Weights of a small mixture-of-experts language model, trained from scratch on English Wikipedia.
Training: a variant of Adam for the experts, 353M tokens, 2387 steps.
Below are experts of layer 5 (counted from 0) of a mixture-of-experts language model. Rows are named router (the router's row for the expert), gate (a neuron's input weights, with its number), up (a neuron's input weights, with its number), down (a neuron's output weights, with its number) and show model dimensions 192-255. Each number is 128 + 24 x the weight over its row's rms, rounded and kept within 0 to 255.
After each expert's rows: "comes after" lists some tokens at least twice as common just before its tokens as in all text; "gets" lists some tokens that make up at least twice as much of what it gets as of all text. This comes from a sample of Wikipedia text that the model never trained on. Tokens count by the router's weight.

# expert 15
router [ 94 112 122 148 135 165 113  65  95 137  89 142 119  90 168 150 160 143 124 113 135 170 109  83 131  89 141 142 187  86 122 110 143 151 189 160 120 110 109 114 118 141 128 123  98 156  95 106 159  86 141 157 127 132  92 111 114  79 132 110 147 117 108 125]
gate0 [139 138 128 139  71 160 109 133 147 192 121 143 137 110 149 159 158 121 125 116 118 128 115 118 123 139 123 156 126 127 124  97 124 116 117 144 101 127 122 150 135 145 102 119 130 129 125 117 144 110  85  74 154 101 139 144 144 125 143 131 147 146 139 118]
up0 [133 153 144 141 115 160 122 129  93 119 142 123 129 117  83 138 144 139 159 121  97 134 115 135 141 184 147 116 114 109 103 102  80 176 169 120 104 127 130  91 120 107 125 140 139 116 154 102 130 177 133 160 134 123 173 113 139 184 160 103 137 118 155  90]
down0 [107 115 176 143 158 123 148  91 116 137 116 146 115 160 132 151 142  90 146 112  66 138  86 128 100 132 129  97 107 124 116 111  98 155 131  99 133 114 118 123 162 130 123 179 149 167 156 104 155  82 139 125 141  98 109 158 135 124 106 142 123  94  39 111]
comes after: ",", " was", " is", " (", " he", " It"
gets: " was", " is", " he", " were", " be", " are"

# expert 4
router [115 169 101 115 122 174 115 107 124 124 130 175 148  98 124 136 134 108 144 124 119 148 125 128 140  90  97 171 133 112 115 106 152 144 140 115 120 101  86 106 102 164 129 112  97 155  85 112 119 110 145 171 123 151 138 109  98 103 132 106 162  80 118 110]
gate0 [148 122 108 133 131 128 158 144 128 129  95 131 122 122 156 130 152 122 128 136 119 157 118 141 109  81 156 139 145  96 129 119  98 145 106 161 152  92 152 135 130 142 135 131 152 152 109 118 157 111 127  92  88 147  87 142 139 120  90 130  80  61 134 133]
up0 [147  97 155  92  84  89 136 154 125 157 130 119 146 138 160 174 144 136 141 130 108 169 112 140 116  97 109 176 173 137 119 118 137 147 157 169 156 131 129  93 121 144 119  98 136 160 108 119 130  98 119  70  87 142 105 149 120 130 120 107  97 133 129 134]
down0 [125 161 157  84 115 129 149 107 148  58 153 124  90 131 110 154 120 140 183 145 124 157 164 151 147 129 139  97 157  87 144 108 119 136 140 117 143 120 107 146 137 149  96  90 147 110 159 111 159 156 169 111 149 132 121  75 126 126 119 123  94 124 133 131]
comes after: "-", "'", " a", " the", " of", " an"
gets: "'", " his", "s", " their", "ed", " its"

# expert 2
router [145 135  96 142 139 155 160 121  91 135 144 144 104  44 111 163 104  96 131 112  96 127 133 117 124 105 127 133 159 142 122 131 165 154 118 139 136 103 104 123 125 135 125 115  98 161 148  83 135  86 148 141 129 121 115 118 111 113  70 107 168 144 123 107]
gate0 [117 115  94 143 136 116 116 131 168 146 111 151 116  85  92  69 105 106 123 128 159 113 133 130 130 171  95 135 128 119 122  90 150 180 132 125 132 103 164 114 169  88 144  97 105 130 105 135 155 133 143 109 135 123 151 145 112 118 135  86 147 125 162 132]
up0 [140 151 148 122 162  92 114 156 107 144 118 123 130 152 128 116 177  88 125 138 143 148 123 125 162 153 167 149  95 136  91 118 114 135 114 161 128  96 121 113 135 139 118 121 124 164 131  96 140 132 180 121 119  89 114 175 145 157  91 150 106 177 106 169]
down0 [155 101  99 120 185 109 148 149 104 103 118 115 112 111  99 145 140 135  96 134 111 133 143 172 101 158 151 119 109 145 121 119 159 115 131 160 110 160 124 133  81 150 117 142 165 114 108 173 153 134 158 133 174  90 113  90 103 144 157  99 155 128 128 134]
comes after: "=", "\n\n", ".", " to", " was", " he"
gets: "=", " with", "ed", "\n\n", " In", " by"

# expert 8
router [144 180  90 154 143 182 122  82 126 131 114 147  91  77 143 121 141 108  89 116 119 124 155 103 118  95 133 174 160 118 119  97 141 122 147 112 101 117 114  94  80 130 118  95 152 173 117 111 125 105 132 179 138 139 122 132 111 153 118 122 138 102  87 106]
gate0 [132 122 124 142  98  99 161 129 132 169 141 118 111 136 135 129 126 146  93 101 107 123 150 123  95 130 128 104  95 116 109 132 144  65 110 121 160 157 140 118  81  91 132 122 128 151 161 165 144 107 153 122 133  93 118 144 146 121  77 156 124 144 149 123]
up0 [150 100 161 170 159 165 110 196 132 115 134 143  92 121 149 149 107 118 121  95 146 136 109 131 145 176 165 106 140 115 136 143  80 101  84 127 144 122 171 149 164 126 126 105 118 138 161 105 162 120 106 165 119 144 137 133 124 181 146 115 144 136 153  74]
down0 [152 143 107 129 105 143 101 136 139  70 102 148 165  78 140 110 123 109  92 128 151 112  92 100 119 118 115 110 141 171  93 144 140 137 125 122 139 111 111 128 165 120 126 131 166 134 149 167 146  85 124 151 113 135 131 149 120 161  95 141 156 137 111 135]
comes after: "\n", "  ", ")", " \"", "\"", "\n "
gets: " |", "|", "-", " The", "\n", " the"

# expert 10
router [139 179 115 163 133 145 132  54 103 109 142 132 114  66 155 136 130 122 107  97 122 117 126 101 132 128 100 138 147 133 131  93 151 123 138 133 124 127 133  96 115 114 100  83 121 149  96  76 125  91 121 154 144 139 141 114  89 100 136 128 151 106 110 130]
gate0 [106 133 125 158 162 125 181 139 144 153 101  82 131 113 136  98 157 142 162 126 128 139  85 111 153 124 132 125 112 145 104 151 117 129 107 152 159 167 120 129 156 151 133 113 107 158 153 140 114 135  97 159 149 136 132 122 162 116 143 135 133 113 163 129]
up0 [123 129 164 113 145 112  90 117 107 136 113 126 154 137 131 107 166 140 163 125 151 186  96 140 114 124 110 138 154 113 149 154 126 138 131 140 167 143 112 122 136 126 113 122 101 157  91 116 103 138 131 138 183 152 125 156 114  66 132 157  99 209 111 135]
down0 [154 145 132 130 141 108 100 119 132 179 118 158 133 135 107  94 133 110  94 134 137 151 133 145 150 141 142 167 115 138 123 119 125 131 115 139 138 110 136 138 139 162 137 110 122 130  85 119 120 147 147 127 129 112 148 156 124 107 138 139 197 186 136  96]
comes after: " |", "|", " (", "–", ";", ":"
gets: "\n", " 1", " 2", " 3", " 0", " 4"

# expert 3
router [155 167 126 140 144 143 143  85 109 112 132 152 117  70  85 144 141 117  94 129 129 117 135 138 136 128 139 162 145 130 122 117 132 142 146 112 104 138 132 128 159 108 116 131 134 178 100  87 154 106 118 174 149 159 147  99 105 131 125 134 136 116  91 129]
gate0 [168 129 107 136 145 153  94 124 129 112 108 138 127 138 124 124 123 144 152 102 139 141 120 122 139 132 142 135 116 107 121 106 114 117 125 104 139 103 100 122 150 129 133 118 116 146 110 134 144 106 155  86 109 114 148 145 141 113 137  94 121 100 155 101]
up0 [132 140  97 132 150 111 129  96 162 123 151 158 140 144 107 146  92 112 107 143 117 129 161 160  78 119 169 102  97 125 118 115 102 141 158  76 132 142 152 142 125 174 105 106 153 118  93 104 119 149 113 135 130 104  49 128 123 141 162 118 112 124 111 173]
down0 [108 141 113 139 140 189 131 129  95 128 130 111 140 126 119 128 174 156 140  89 177 131 120 154 101 105 105 172 109 143 126 116 127 129 142 134 106 138 155 149 116 181  93 136 145 149 106 102  55 139 106 156  85 162 137 110 132 141 144 140 150 115 148 121]
comes after: " the", "=", " The", " a", " =", "The"
gets: "=", "\"", "n", " May", " June", " Man"

# expert 13
router [161 143  91 170 131 162 139 154  95 126 151 172 115  83 106 132 169 107  95 111 104 142  91 121 113 104 124 120 156 106 127 116 136 109 138  94  87 109 139 155 114 131 147 110 126 156  74 129 158  97 125 103 156  99 146  90 125 141 150  91 181  99  95 126]
gate0 [160 111 161  99  84 177 118 112 120 159 158 128 132 121  98 135 117 113  98  98 103 117 129 117 156 158 108 135 117 142 129 163 118 164 103  76 141 146 110 137 124  93 145 135 152 152 144 113 130 125 139 159 121 128 147 108 106 112 101 138 117 116 146  70]
up0 [136 103  73 140 146 126 152 118 148 150 114 157 107 108 115 175  92 160 126 126 147  92 132 148 110 131 113 142  77  97 146 143 138 117 125 149 122 181 173 150 169 110 140 159 174 144 132  88 134 131 105 117 128 138 170 125 158 136 109 152 155 110 144 129]
down0 [138 116 152 151 117 161 136 112 133 151 107 121 149 134 121  64 117 161 173 114 133 144 130 124 170 118  86 152 161 138 149 160 142 162 171  80 127 141 120 158 116 127 124 152 139 173 104 112  89  93 106  77 154 136 124 103 115 120  84 103 129 106 108 172]
comes after: ".", "=", "s", " in", "\"", "In"
gets: ",", ".", "\n\n", " and", " (", " that"